Experts of a small language model.
Training: a variant of SOAP for the experts, 428M tokens, 3264 steps.
Below are experts of layer 3 (counted from 0) of a mixture-of-experts language model. Rows are named gate (a neuron's input weights, with its number), up (a neuron's input weights, with its number) and show model dimensions 384-511. Each number is 128 + 24 x the weight over its row's rms, rounded and kept within 0 to 255. Numbers have three digits each.
Before each expert's rows: "gets" lists some tokens that make up at least twice as much of what it gets as of all text. This comes from a sample of Wikipedia text that the model never trained on. Tokens count by the router's weight.

# expert 1
gets: ".", "\n\n", " to", " was", "ing", " on"
gate0:114119147136132116115119157110112140133123159156103159081127140078088156130101130107148073147166161155158119093122112147131135135104099142120137128167135082124078112133126108154136110097080120135121150122141168193164159153128113121175114131114131137106152164137121120112165139125097117122146119109113098154099157146081129157164123117128151138107142099102121103167136131099133130164106
up0:118131146079093167119154170141169101128139114101149111170126128166132150122169124118136152107100096119124132146133131143136136111096131094137128176121148137109157114104130112140113113151146141102135093084083093076104130141148104130089073162160100129144126112103154130116083101131144126137137142144138139105107113114149124148090150130133097122160138140130133146066124102161085090125140
gate1:144161169153111087101184147158115156116148113133088137113127151134138124139150128106134150122090145139142197114106175101120133082118152141129074108126152106120068125153129147156113115148099123131128102110123133117089100131140082118092077131098122083138119128117140120110117101154115193134175101177150141129162102129145100136144144142169085156125126126119103168109144139124111178156150
up1:131153162148098109123156141141128118121164145167114127142119147109110131138141126110164158138101128124111140164133116092151109117123166131114104079153128117146104141091127114133121146159083097086116123119109136157119119078107111156145103139124130099110151141105132110161102169156137172155124109149107142106109115137147108089129120128111130173158145085146154119088147174131084139123127
gate2:122125139073147129115084142110127135116126099158150132092108083122106129165103179127107110104165092166128092143137143089125123144143153148130133092169121143156134130136183073165150157130100157134127120127100137178120148132139131156096145159152155119072106108146106120092155101146109107077121157113157084190083115132123130123131102108152178092100118124091082104152122087131155097104109
up2:142111144119157106174126149128092159118137111140110117094119080118114124157123176096141100105107144111112112088106119144136132106120097130131128105127121162166139159103155118121144126147081097134133105150120127106133196155140136156057130103106146102135111096112116156142138107167088156108118145142117122127113116119131146106128116128138152108103170126094155113137140103142168134105089
gate3:051138117122153173127128148137128143096122103130167108150152132103132111135159142080097132110132118103124139142120164131155116148156154140125157096121161125108128154149082100130128146137136116104126096112119122132125175127120110114130139141056102092096126143110107124088122112139127076143182139115111156122131162131161116122145153103120078114125153110098117104076168159128145131121130
up3:103139160104169090123089139153150144125126085156112129117135133112136105161129114124140146138117130114165118138134181108121144124100122095135142102083149135091110134124119096113096152102146112143126135093123163176115153140107131148119100159181124162140127160130138134122161173111111107137127067125188122098117150174154131085175125130132149155113111162103095110109124081140106155108177
gate4:148120137147119164132132128109114111096107148148072138155110150108169149119109129109162123146153133108072134131142151146156183162120115106084118133151111104161105125174149132165124170117129085132122088111145145090142103108064138109127129108079114113113100146177140103116175143129112119156187098152122127150126130136094195137122131154168142159145130099174126111136108137124132105114158
up4:165112123128162130096117136165142103153130108105124108151145130127122117117129130137150122144125157122151138111142084114118111143070121104119109127072104115165137079113104126104101137117100103128108096134147120101109121100146130088120153139101144109138125128119102114151148119105139088083086162103147146142125089161128103109122183142156109124126139147120147132114097088140167138100094
gate5:154128120165147114153144156147129141116112108148091105127103114114154125112125138082147157168136142075130154108099115122134098130095124122134113101099114119134126164146078076104148109159183118089085134126140096140126116115154110124158136148187098117128154154100102140115142153114139073110149119152135115143127158079121095105154143122141126143145158142083110142051107115101138116169089
up5:179136097087090141171120177171119150097142136141108105123148141118113116125145156124097133162129181101119125154099112160139137122096125136116114112103183093149114133131121113093135104153127128129114188083122101135153153109148128084143066104107093132099126142092125148087104175117125130145151129121093118139157159105140131120167153163134151134110134146131109141116161113060108117149094
gate6:105131128118152156084141128153130154126135127121144155135126137150125147168141112145121138109122118115140116135094152110109063097072114142162131116140126116167166091108134130127122131150152151098112125165140102138114148143110128111146110092120130113187149089117096171134121146117125116131128115126126149091101149105129132082123114104124103124149137161152139147126083130098122084135167
up6:122125152115163176112127145110110195138130107126091146123152134158122172138102149132110121106134099143121104126139150165139116134149165171093149115131122101141121189145146108145146109123115096081129151136128148163099160117151101118132119157142129147125131114125121141129131114107080166113123124139159134137120129156150137164126135127152170167166100169111088118141112125156146136155121
gate7:104128141139152162175141104083139134113112145144155109136126154150165175143124116083092129118132147114136166080142153122168132128095114125143068111105097104123168097126150109137170150113109142115140115107108156139149090139119161134138151141164087121137118160140158125121155101170155132121121077143151080104133167151106109160114171124089120126103101141133108170126100131132149124131134
up7:125128103145123167118110140107124117127122121142100179126116139136106099126176101138085139093150150162121123123142121114121109170134160075128156127134150141127087170121109113096137123130089147107139148137131101126141170148116143164135144103146124169107111132119152144120123113095089173107129142164120160158128132145122137094169114139161110110088118165130105121162117100139097123124124
gate8:121139112161132091144155153115130115150089151068156206117176141100144097095141143119077138093086148163132137125113120107106140139127145150107102147126140088161113126183150138125138128136139116067148079188163103151112170129168090137141124170135155098132122120129110116162146154096135151115112110096129159106156133148143148103179134128146076131143124124135120155123076112117151094133151
up8:135089178104136140115110117136147132126149108177126103126088103123135112163131121089143157144147085123153142120157135107157105106106120120132156093087117140137130101087086082123097123107121122135118127116116131132142121156129127139095117125136074164137159078153111112123159127155092125141116128128173162128136112141139118148099151148101162102158163077086126152124140155108130131116174
gate9:087154083213110110133119116116066156078122119138147144164128123108116150113143112143117149103128098121160123136146131081147129131111149136126096109109112139146134125159085118140155099114119132150162152142168203158126106138075149104154131077116087122115126104108092161117110136131132113119130120094107135154121121143169143072141148128091149168125132128152153147132100106127121139156122
up9:154116103090106151194090140112141128133121144140158165126131165119131096139143081137115144126103110114128146145152125145158102150109104140157142174087124143141131128124120138141110113129162116137128122127098120093110099129173113160117097080151134100150128165118132118122104089087107142130140104170111096148078134116089097130139094173147175091123119091146112104173076154150132136152140
gate10:167144106118121147129101121147085154167108121121149110156128138133080126082085162103122143139137157129095121096123146103132121119110144155154137157160108145110148086134157111083116126095144077148073146081116116104129114146135142128121108107123086099104138142144083130146138122119116149127166110105127121089124136099112142091145137145157134145144130120168110144144113141155146098170158
up10:084148148172150100098136169119105136130132128111151109127155160111173115148107148116132144122076140148109130138136129160151124080119113132066087117147136121168151101123156146081137137128128104106159127089151146099103098141103100104115121125150118061129130137122122156128111155082134129101098179128131166112167117124152092133136146141140112140133124119115166133099126121134149087128123
gate11:128128126104102100160138106146152183102100133162127168127123152120158163121193121121061109137118163123130111150079130120151155132132156142150098074147130133135149166107106151137159133145104110149133098118160144147123167164097134107112108138108132128095142104127149159130151165155106105136092120129147142119116108165139132126122141132111111139142142110105122123171083139099123122141134
up11:138131116091133121143117120100110166122114145175116137140098141119155132152151112164113133132093162131126116138048142102095126123100149116146110084148112155130124156108122137120146134117112107169129091096139119141169182146114135129066116145149126123133143060143164134119108175119093080122135113144122143135140148140136124136122085155128107144120157141114104110169123125132139117159148
gate12:099106095161146152122093158144112097136147116070090121084162122174120104099143128102141111113128137137133100130149187130146124114099157115109133122104162151106101088155115126128132170115149116120143119096144094140114149155111108122136120133129118101151107152079129134124134105129146119136145127101181093155105158130142173126116135115153137128122131117144165097117134121167153116089112
up12:111102104149109139118122118146141113106116131093121064132142122150124169140152134117148144130182112181129137084105146096120129166087170125172127140092125129098083106154169127098139137155123124118134129074165122101099138132124118131119147118151107165147105135135080161123116123151119130105124138136124088138118107113147121134124148101140098168119123132130128158146144144127121126124127
gate13:120115140119112139192117158142135116131122113104149063076141102115135146133110104119170135112098153166156129081180112149076087146113113156092146136134159131131143132081157127156153096137070127122137089111163131124138110145149157116129150159126111114124126119099140150117149128108121132124160121160106153086132112142136145159149118119123122126171104095161154132129116106115182143146101
up13:102088127117084173059159103127175139135127153082133122149121136117139068139126133123130119102135139079126116132140149114172105132126121112154120142112130185111148101128100103131116132143111116113165176127081118151158139151171130121151134115171120157142137111178183159088114080116176147141158153119097172133080129134142102133107140113112131115108145132066076076168114135130132142162117
gate14:103165153159104134104132145098160125112099091149093164143090184134113104121178099128178110138146122132089102084070159108154106142150171108137108159132134148112137175132132077119126092120086109111122128131100089135175163151103120137152121122124097115146093101100150112152131154105165107111147088116099125142161125136156170149129077108170104157126151129130075120118150107148134147085092
up14:170130144102075180112122155179144100107157119122168129120110146117148120096125153166135134118162088125140128145135100145114112127149132177090089082160138180165117080119138094155114166144124122145143099109096144156118071142158089116069128144108138116141116118138110161127170104090138111081104111186163136129105148134120104098105141145132116125118121110191138104140120118108143102200111
gate15:112095170174114132140139143179094138098140161090110103109118105161136113093147167134173130117090092152121116121069142080105122127147107122146104095116140133133127135128105113133166112166140125097137082163134152148136142153118084135135108108106121120099110098112125082110149129137113148066179111135135126111129140146153126160106124087164127119113153148125136143086168153093137135132094
up15:106148118106125100121134102105153099151111051130099125129128155124135141136134086086104129117173168138124127135149094147102115120089124142129089137129124130125172099134150122125130131080118178176090112081101140083118122111109163134148155126153131164113149144142148165162117150099152094150114109100103120141119113106139128124112138161121132154144166128170133090146136078143048119125130
gate16:122121168131132124137116072111155132150154139135107129068126133096107147099141119134150101130179132146097129166137123151089100129132095140123127173139112085129127137161124167112151106097179141132109176109132090117114133167097114104142163120155145162150173106130132078139153118126118160140102105111087153114069156150144136098168186092084118095085114144162144134142162153130115134124149
up16:135173125126145151153126099129139105143151114079101156100151134126131148136133129151131134124110148123133100165066097173117126116144140186130145132129176115108134103086107113122099153147123145142105107053090090175159138143113122104138124149172134154141128131107127135109140138133137123173118146137155120096129062108154147131133115108114128153120100134150102115121139102126186154123108

# expert 0
gets: ",", " the", ":", " as", ";", " from"
gate0:147093152121150116107170089158147145145149130110089126137122131137127150119119132101130116159146125133111141102156116151139099124113098105163115149117119127121116116136083100148098083105164203098112123122141158101124117122125132106129078134150121131105145085143128140133132132109132112125119133163152111150180129141169143152138126133113162172138141129092176111149164142115123119128165
up0:132102123101076130157126132112165140118134088113117122126164140135065109127138132147123146134159127086144132177159133133159123100165145157181135169108137133114108168138136133090136117114125143090123127129095119117163151129113147152142147146129174124116140066074136110129081176099089141161102150118132121148143129130147084081176130137144116162086139116116090166123107119172079117082110
gate1:124086130143123099125144136136120148115123092102122142110130114113117066141175119172129106117106192145138115158143094137128094132176119124151094098119123105102133088108131142132184118147130124160128141101084106087111109129123172092125104112142138119123068116102110090182125095144108131132137102135091149100169176071138131125100126097105127152076139123165110109182141132106129171132126
up1:148120132104150103065136111155127129136134079085108133136130139158173094134110100198120107133132113151112102160148098121099142130144142108141093115098151102121081103180130103153109119163100112153150099126111126149115107159081112126153129159098140184098086140114120108171163106099094119186125122173109137145118117158120118118164132131103129122101132178160131111179151110139110169167164
gate2:132124130106156115121125118139164086159151112113115154148158122152149176131099118129138168098133107135112137109157129094121160056156132135076117133109105120146157097107139119172103122133146111126112105076175169137123131096118141135139116130125120108108152142149112096112062145117126095150121139147115112147187133115135083135147132105141146140133147138139110117182183164106121151139157
up2:105100124136101136140132149153138144134129086107124087130158156144146124134121113135103111160126108171128141111095105156170128124153166115155151140127079099141121135093104107122156103146085124145067107136154120115149099152121151167107149128092111146187110126127129139054103079118127051106136135086148171145162091133126066145154114152126176107147148114138125154132104130157138101109106
gate3:116131106129137178111135154159141138144111144095121102149110168103139153129109147134140096128111129120145116125112120135142109137123108122108097093142135115153126113123109178164105144132060128128076127121143163128129117135158124135160130121119105088096118128126074124117134126164125138136146125073120108124123161131097110102161079145122131095103118111085095125112086145153113129108123
up3:172160148143141111135130188106171114161121123086149119143156126096128100132101138125116113084077083124146118166143118170078141102150165169187155111133126121142102128133095140123116129166168161126146119118173113184125122118159143112130110113147139110140115171132129115098125119152158109151136135123146132123116137122125130142083111107102119124157141135122123162166143130100075088154124
gate4:158168164141136124106111133147147133082112122136129068121148078124108109142168151159115115127137082162105130119166151079170153120062131093189144183174136127131073131096152093136124113116106084149121141152124118079121124173099126112120142102119115137112102089159128170096104150157125164183110124133148121140132118097112179091109134147058106141155122146066130141156125128150107128110139
up4:125129090086162142157192155120135112127121118112146126142106143163124133149089052131126078095165134134163111141131107153120114097147130122125089115096096138158148130122149148122132101162178112085097140135125110096102140130148159141123089125102135104169103113089132078119139139131181119146150152141108133091133102147177104093105132128161146148130130126154113114111107123079117138150100
gate5:123161187123141100151129140099142131131101137068116095155155130121121141167107108123120116100136174156128101168155093086131132189137124176059168129159137144096120109124104145101123143111082131126137117123148177151101131124079134150164158098131125137136118168107133077105135167128139112116162172147141131135152081140134144118124130104118112087127132173131090137120177147172176173099155
up5:121126143135143092142157128115093167150142120116130083162132109171130133125111103137096160111151095138156125110112126109144118151193117144090147102139113149125148140152081140153168145116126102111109163120127144131091109120126146142142086159114112170155120117150112074123160144084144097125176130115129137165106119137097159118116107121163110102142139137087093106163129103137157160112148
gate6:113136154155136156120149130123144123116124143140059167114170153148102084145117106112115112114171150092145136106107160129129090159124137167116097161119120175081133118136051104104136128121107131131103106140129125132122172079153110143119153129144125145169124114155114123150076137121139134142085151100109140177111184123126132128183102147146135137105077133130074101143101162081120166115128
up6:112135119122163102128109146128119117165123128118178131148099119096136143094163114096132131188136157180137147106114115097116099151106126156143150096091142155134136164109144150119106152135113117164162113086142084141110106122146118113137124156136145137160153133115120154090142143118175089137110097109142123123189120122124125137108163171115154096103120153145093128164152082129124119175117
gate7:092155103126066132094134143115113074122138147137138138131100154116111123111113167125147130106063119157152158098125135162123103148145111133176138113123147098073192135138155113099123108091124153143080106082129121112109147087127153132155135104141122163170134091126140126128138139095170180138115144121102178117138109111102096101120154103142138123107158103121110159109102094138110132119126
up7:097118138135136121180111106128104117114162105108147120134120153107173140144084131125087150153149122128140143133100117112125170106140134134151151169114113143105051090163100120166129140136117155141151128172183121151150086143156143122091176131114134117104151147123100138104133123140129072132108129142124139112133179150150159152103112134102184110114127143122154094113120170118150114106137
gate8:164162138137163127092138121177115130091133124136160170112144090107164135078113145081116154131133129115148125077158106144127103157125125146138132109136129108113149112136147124157111109136117176123134112138140136135099098109102085103140190132133124132098125138160161130130128134133127108150109087159144121131151153099174154141158109143149157065171106156139139135142189118147095145170125
up8:119120123152128138144128136117130088149114137129157146155145155100131132195136104169173074105137173144133133170147126099126141122112152114120137106123097111179134144154116121132112137140133112110135120088086108143096159112124193143130099138102150142107110118133117073100128138108137107117160140107153096139118110151095101126188131131110140111075123129130107098123155132124123135098130
gate9:164124129168136127100180153146079094159117120139123131174135155146158123116151095145111139125142111163162124097138163167127133177057167123137157117135128114140155120091152122148149099159117158110149179114160170122144182127155151156120122192150124103104126113119149122138136125108127116159103151089086144122120136104126162149146121157100150139092148141129119133161116140157139113116128
up9:140118147094132092108107131112149131147133144123129149126110071119106105162122132129161131151123153122110139156159119106106118066186137136093155136101156164122138167158125132142082174121153114144124147088163166106121098108114143125142145096149137114139130121093075147072108124121116090143112120157197085141138132099147143088099139097147104121116108153149131096116122118101117152146134
gate10:127101090161104124134160154117140130085101080153133141118119117143117109092111122113117149125129126158120201183123130075180145151150138075100141159128099129137107132095152086093104126111165099144108135161128068144086161125145132123133126104161109126144137129138133093169134130152169118104131166140138102113147095142110143142136118123124154148127105104145160157150129150146182119151113
up10:146121123186134078123152110151130161113079107135147127102108158112106134071113136149129128106107113131091120126132128094148097153129130122073113108141117120108148138116117122149125124144129119147108140163102128158089084076136136141150102158110152127143120154125127147143125149102122135149096123132126150127092143120133122149149098142151111160132155140174139123118082138127183134136125
gate11:097126090110111119160114109112128128112117162156153144119157096129151138117122118157141136096152107092131129082130099141118143092135131146137113119125118129055159119063150104084145124102134142105128128167092148111083139098091132105149171118119120056127182165126129140145154142132103120128155134144114107123112149117128084143133096101118141110117121158151147133117154139144102141118097
up11:141146127115134085126157094103137141130129141138167179121137081124152168121159105137118107125132107065113116111173117132118146134116127139160105127107113112115080135093120106103124100126100130100124117165082172118075129156113115123145151133139137082101189127131166152145125099155125124145143111124090135140136160111134133122157107111105144132165170175095145135130107113146126118098075
gate12:161103118093134161123141144110145141123112163101114118119130156146127177096141131076110100128158145128088118125131139147147157134126145152116119133104112141073130120117104079114129096143123105100170130138129115142129144148140120146102159114102138158133150123155105167138102145111142099101135129148091114133162125137175172125110126091155138099137135141161148133123076119133106125101072
up12:121150105101118123117066135149137133119109059200146123124132160108098128149119090113142133135105131107124086104138155112117112148128125124136121152136102078179119143133143135152195129118138110123144107146121141140150127118112156087159134112127141179104114129106145138108142143099097143140142116134111195171125065126150163143151167129171154126163093114165128141099149124137162137158140
gate13:100119127153108134140146117081149153129115143133114122128170137122085109100091119109113139141087141149096143128161148122117085174122117158113119115138122120152082159152134139135086123133117173108111133125130128178111141104135159134126108101157118141124139090077139158104164146133160112131104065099160105169087133133158120080077118147131133135141149144167159112090149123129153123127153
up13:135179173145162116120156127121135147146090124127097158145113107121113102163085128120115132109148128100090092114113092065174124094142129089121132151151202126144155117093143147182169118101099108083103145133137128164082114152159116142134112111122122153155152179151115146098109174121077102137149123097070137135158124103118151140128124169168095115093138158121119119127114103175149128090141
gate14:166144120138107153158138161118104150150143146118096153152143165137135084096142125096127176161123132122141103133132112110124120127122129109131141061145163164085124133111142134132191129125151135118135148142095115142092136123084181121109140060137096122098091086139093122129141122146118126136131137136139137117134108114138102137124125102152122091128116086130157121137136118115143120130152
up14:110119117121113167128139140112096150116102136099129111160153181126130117133150076035154141129152126142132122125148126139116147097140125131152159110094106128100090106087145154159149114148122147141144144094113078127087132118130106140107098145144075079112146148135102109111147160111101144099110162156113152103134134149161118137143116120148201121118056131109132140101123096126162100096136
gate15:119134158124124079200101105151122138117132122159124178117114125135149106094092143147161113112136089150100135128146087120151075107123176139131129141109107096150099104124128127168079121171101157137095166122137150126112110114147116099117131134143138109133133168110153124137167121143138128129104152090108129094176136128114114137141118121127160186116152082152119153162094142148104112111119
up15:120136100118100081165107086165091128125118093130135119138121074123146087100114143137121150103117107139126112139156115112168043161116171137124094121147116124150111107117111137138087119159094179147125122144133180119116124119146083124130149102161142138139112118101143122154145148148135121125111132099097121096133131151138111160124103122138122137133151075154109143151103145102114108107153
gate16:137104129114156137119172150167139126132158154152116125146143119117110079131112121190172146117113097101146139093156184139148111086166126125158103130089096091121132114109126152132122137128105124163134075131109173139162101119083140148125144116107177117111142137125147129146094128127130144114101101150134110101163111123140121146141125140093203098102122127109128186142179136087113129131106
up16:077129149149134090136136133106100066132138111130129125119102116127131136128110112080151144136144151129089153143125101147153166153122161089098137128166156134189118111143084139132094109141127150111133145137056108129098126131130128133107130124185142132120128130141081141127123128139108110137118172116143175153121119127154167111122110164109121113135133098125113125109093115159110139140093

# expert 11
gets: "s", " of", " (", " for", " with", " in"
gate0:154147093140152107161133106134118137103110088139128133139110124138144111112108171147115135129100128152157116113121078136140144138163112117140104101134098119138131109177143113108145146199123143139111081127146121130115155148091120121125153110172130113202120133142135127096118144093149114072184100118141091139104101155147096177130143099127091128099131124119111170113129141124095142108111
up0:093111135185153151101133153095171135147122139123111150156142128131110146097147127112138149084116128123148157170165150089102081169091136111142118120123120145142112111112123133150125145069121153091131149105113110123144153130123140145150139165109139123112151128119113098100105145127127148139121121121165149126139170127087146159121082133119148131096094162097096118132161125155114112144087
gate1:156142091146160145133154134113103149094138122095101184134125115159171159059113152127109163110144148134152137149147100156199150123172177086135103117137097162111123117146124106099122171160131137139098145155127121117125166142138142124129139168130098108130098121166130069162092117144112139140113153111139133115148067126126133131097128154143149134153148112133144131135112114126163109102114
up1:169113135122136145119110152149121122095146129129173132112152098106138153084128116136168149120089146125099144142137077114156110105173151113127101103117095116103132122114132111106122133154140100107097144120099122120141157154109126129158169145146099175102151133137130083132114122170142148137121140132145102123140108132169110133092134142134139091109133105137141090115128113167159128146084
gate2:095166123086118136143086102116115117143149117074135114137136150126157097118145109123136100129104113126106131130147210130154138191116087089167128150092078165157090158129124132108105114144175137136178136143128130122148159145127137103132094123097125143146098122092174145141126162098108144132165161105183128146115129145154146145149123170123126130144132169129154090128165145176118104091160
up2:157137104083131127119101142126117175148159100101171132136096173121155167143172096200152134151137156133099123090145138101142123148099102149167144131099086137156107128109120091157098136066130147152127122116098157136115157129133196131142099096109156196116127127132129160168075153095113126135160154137152160103142087167124125127156120124158137144132103081139141114150130109157077142132145
gate3:127088131124125140107130154134122112174137151147170134134130137156111158059124124131147118110112170148116122144110115144083137123158106098104082175109100154142093145104133126154102174121130125166143144127130139123081125144132082123133130109158092104143105113131137152170150153117098145146122150105143206136128138091146146149136181115104102109127101157144114133115088098126152144093076
up3:133123165159110168130135145114109149118158180110131130169136084100132150091098113131121148119161153121172147131087149128121148120138111111115156141101100118081137189130118113136089130130159159118144132067113123154137126112101120125109128145081120121126127117118174174137146141150102146120089135109152137187089108119090084147104174145141076113114146138134104135152133137107112121111140
gate4:175120095128155104175094134110093124123136149078085151174115108109123152088149090142121159064161112139086171152070147103151149171128159130118159138142119174130111127120128158149146190129115118131119127120135149106147076120138150159136108112147126159146096107155119159117134141109122123153127124105167129113156108183138128167093139119115120158150121159150106159163110143078153118131136
up4:151150115165119095139109147106129155093132131137122173100162134155123105114134120132101146115105124085126082146119150097173141128134145143166158137119123099196085116108140119152106129117123137092170125142122122116123105113161178154142102108136115139166092130123109184146089146118121130127105124140081109149123077142128088136101117132109135145145115138122094137137149156128132118109124
gate5:096102096084115125124086147125112137100144125074112121137142124158167124141127128116127106134140123120116117132134120140118139081113133158137139140148109150125123091177115157147128131089140134144169133076158146101109167092117114126138083117116138111131107106142113138171094112096084108117095098093161140111107145095159095128137124115118099113145122120137109115129136173113183136150152
up5:140152168115102134148093107143107128141159111150136165154144127135125168102089139097163125138157140118115159153124117161125157092138133125198141150111122157112089122078115110134087175183151117162107114157087101131131131127143136121089178115184156127167146164124169115126121108149149096130100123188136169112103095109128148106165111131118169132118122130151090148183140112157087144106111
gate6:152146142137137146143118090100161128164115140110098136141138143139143147140095109112113112116181162116146083180139120105108104128117155107124074112095127066112140146122112151143125171097120177092118076115114173133114135120141119116120067099149101115101096123124149153152115114098158127090134144126128128126143158174097107129151167095143113167146139121086172090155076151129124140179155
up6:145146136163107167120144165147102143130141163149144113148158162129115095100099149168127143074132129109139157114136097135131096151123089101096144156129141160124099113112115118123106147187120150160126135140132098159155118143161122111138175160142097145143137123114080148147158119158149059121143099096135148111142089126070109153108120128113147101127150147114060108122140105092150140125140
gate7:133145094120165151107099135118162098107117111122129103137143138087164105134151121119128127134143135122145149138106147123174133104159113100087145113132112119117143117155102145116175099098134137104145057143118092176111125101102135180145152140127145136098112132147103148142121114127074192130105135080173190125084141137129150147121146121140152080135143161134107095118100163144122148116162
up7:135129109098125124108164117138101110151159131090153132153140086101122139143107111151142081138124137104098104150111139152092150147129117163110154124128172092104127081102141132107100155190124178152128098124150138084126153129150158091146128094125121128132122081150139096072123142188104117097128109145170118146140155112072166121115113113118120146130114163151160124117111136102184140136115
gate8:116132145107161090107103140101145125106119119135123138152124117147117169101146136126150128139132100096082085154129116121129097166123119149147158140176112148109136143148126151099088121133147161106148098121114130169137129119127115148117146104151141130122107133162125145128135070106160117130155093143124138161116123138100115099119163128113135109127096142144059124130149139112129126135098
up8:162178106102147133103107125100128111099138101155107111149116132105097185108208173122129104172109099110093070087117115094126103179121115146127129131196121158133144103152137180116120112122155163110156089166146129150101170124123113128136143141134140121107118142154115134137113075094113099134158101130132130143136139103146129137128132129109137104147121114120080131139139178168129161141088
gate9:125145118099108127108120114134147140121159106131150100124092109166154094099165102146126145121140099132165148103113102126145108125183105147091128160159180159142134128137088139109126124100133094133129134109144103110150166132137077141088109128124123145169109114151171124085122097125159113087099118109147140174136154145127092093153138073114160129147165156120093135113141109160154160154154
up9:127155117097123099131125172144130141128127118113133134136152103148119100141165069166133130105118123086122148117115118136140137117130135159108133118113125123137104140121107081125120137083122128123106089115138142118152155129113093110095139127115130132129127130155186093131104092136120124089130126113163124143133135160112063100159145105110174139136120163131116121128127131119157127139136
gate10:107088114108146132170180127095110118107133172127146086103124157112115175128135143112114181121090140142113157092072151123173089130116167107113122136108108092115102062118155135136168122068119143147157132108148167132123130172098143089116121124127139124135113143126166096136116085146166121102160135139166072132139131179098139124110119138120144129163121140157132128119096127119122137122105
up10:144180124166111106132108137096154134115128101144115192110104129124127093120142124140139118107156128142136111158165145151136135101162104180140169140155120113139128168177090160130129112188121101117128143132113082173166108104146131180119099115120120141128100140143095194088108164141142170117103173085100152145119089100149124149138140120135132137128159138095127142126122114144152107105126
gate11:166101127162112127160148151149136132078153126123130159087100101139134126124129096135154147131173110154141110089123107135155103158121131108103120117136110125117145109166120114165144122094146121129127150151123135124159135104112118108149152113135125156137113097111132101115120100117098108123151115145122152133118125073087130075141105104122107103116162132112090121110140109115125130123107
up11:124118110145093147091127135136076130164140132141151134102169175109138132117144122107172131125104139169096153157130162159107104104144103128099114131104118148136142112140129154116142115135130107148101132133135164127103131197101103102091139131111118123132123144169148116134154130150163105164121106137123143142115131155104122151121121129135104101113112081119101165156114158175170074130170
gate12:135148123114134163141169102120090152156126137100142140129120121159123151126123119110165121174157137161154135098097151118138143100159148074105116129094123059154116121121150088078121134134109137135158135122105110165106130183103089117143121133149093163100159124102154131136120120065092150148126112169103073121181136120099178130134130130144107163133107114157121122114134098087131091111158
up12:177122114145102137101148146131137129156144112081128139171151100067178107122144126100124162116095151159133120137117120199123106156129141154117123201129107156138132125153128155156129116123095155153103119128161093135090119113133106096166119152127093142090155176169146169164152145080185130129158119136131174102154139134146131147114113135195133130166151118121134082109153162105122170162144
gate13:146127116148098111118197101142104116117117108124136121154134163154112126147104145115135119139112145139139108104118104094106068147103105140111154122171119127125141114121095083150150103065110118098116105113153140100073116140123150104154146133161150118103110108101203136144147152160120123111132109159128085124165088132123125070143121161133123125155138101164119133087123152158116145099142
up13:150140125163110136162193129127133114101112113123128125145111150181123138159104121133156099116101123156147098082094118137134110153118119130149135108160120146090149138149120139163151115070136165106108098137154130103113073147111130100148180093140141122126119133113155128167152145132126153078126101158149108132164100150105144139108126168145120126136108132125133116097151152131117129106126
gate14:127136196177123106087109141172113103126122126128124129110130142154080122095102160101140126119106118131114170132118132133111160091145134110140153102144121125119133131119141172151135164128111115164149128148111124143125144114131156075126117174132132127105124117180106135106111138140127115127113130108142128119112147135120160182144095095088103120174151129148168124151113180095102114125114
up14:122127148105142113122126112124094124113194091125165154095160132125104111072114108102126137138127098152156140142094122138091133125066120137139167111126128151132113139158072162158147197147131122123164154155116134201109143118124142080183144171102153107061107092156116090093122137162119123100122152134131138091171130115097184129139088104115083106151146119093152160159143172121096132131132
gate15:122128138095118131146115131106117128140160161144113109110111147104160099105144107125116113166083130135111099120144088125102135078139115117095113122172103161111096132103173171134116146152140118106105120131106136146140139177127093089158129180135177147128112166110109100169115127147122135117125148119099159140122146105123150131139145143128130129148114126126113160153081119114097114146123
up15:117149125152104134088110119152149129129075108116141125141121138176100141183128120122123153108152121130117172122120183142143149158107126149160176134107142116173144110116068106142138088064089125153172131135131110113133120081123139146108101094100105105098135127137136134098114154133144083130148118109140103128115148127120143125131115108136134143135150137099191098100145104160122155139146
gate16:101152139118131144152098157126163115136110075161129154150113165096122120066123152149146112165155126111156146158153101154153070110130130139135109138090129127121131148133141127138098138188138142107097100130106120140106136150117097131113122067111134105123151159147111164116143141111165147120162168161110134147135066108125144137157114156121130119146104131092124154123124142154122129120116
up16:161142131120152113115111088139120129143153127117158148150105069134153115177153133072101157095119138124151133127139117119090126155119115136146131132117123129092174136126100148136141126084149146146135153116152130134132104134143131143167144190125102134109119085119125097153119104153078079126110074120121128127118139171137126119098135113159106118111116122154128108153125124089139101121136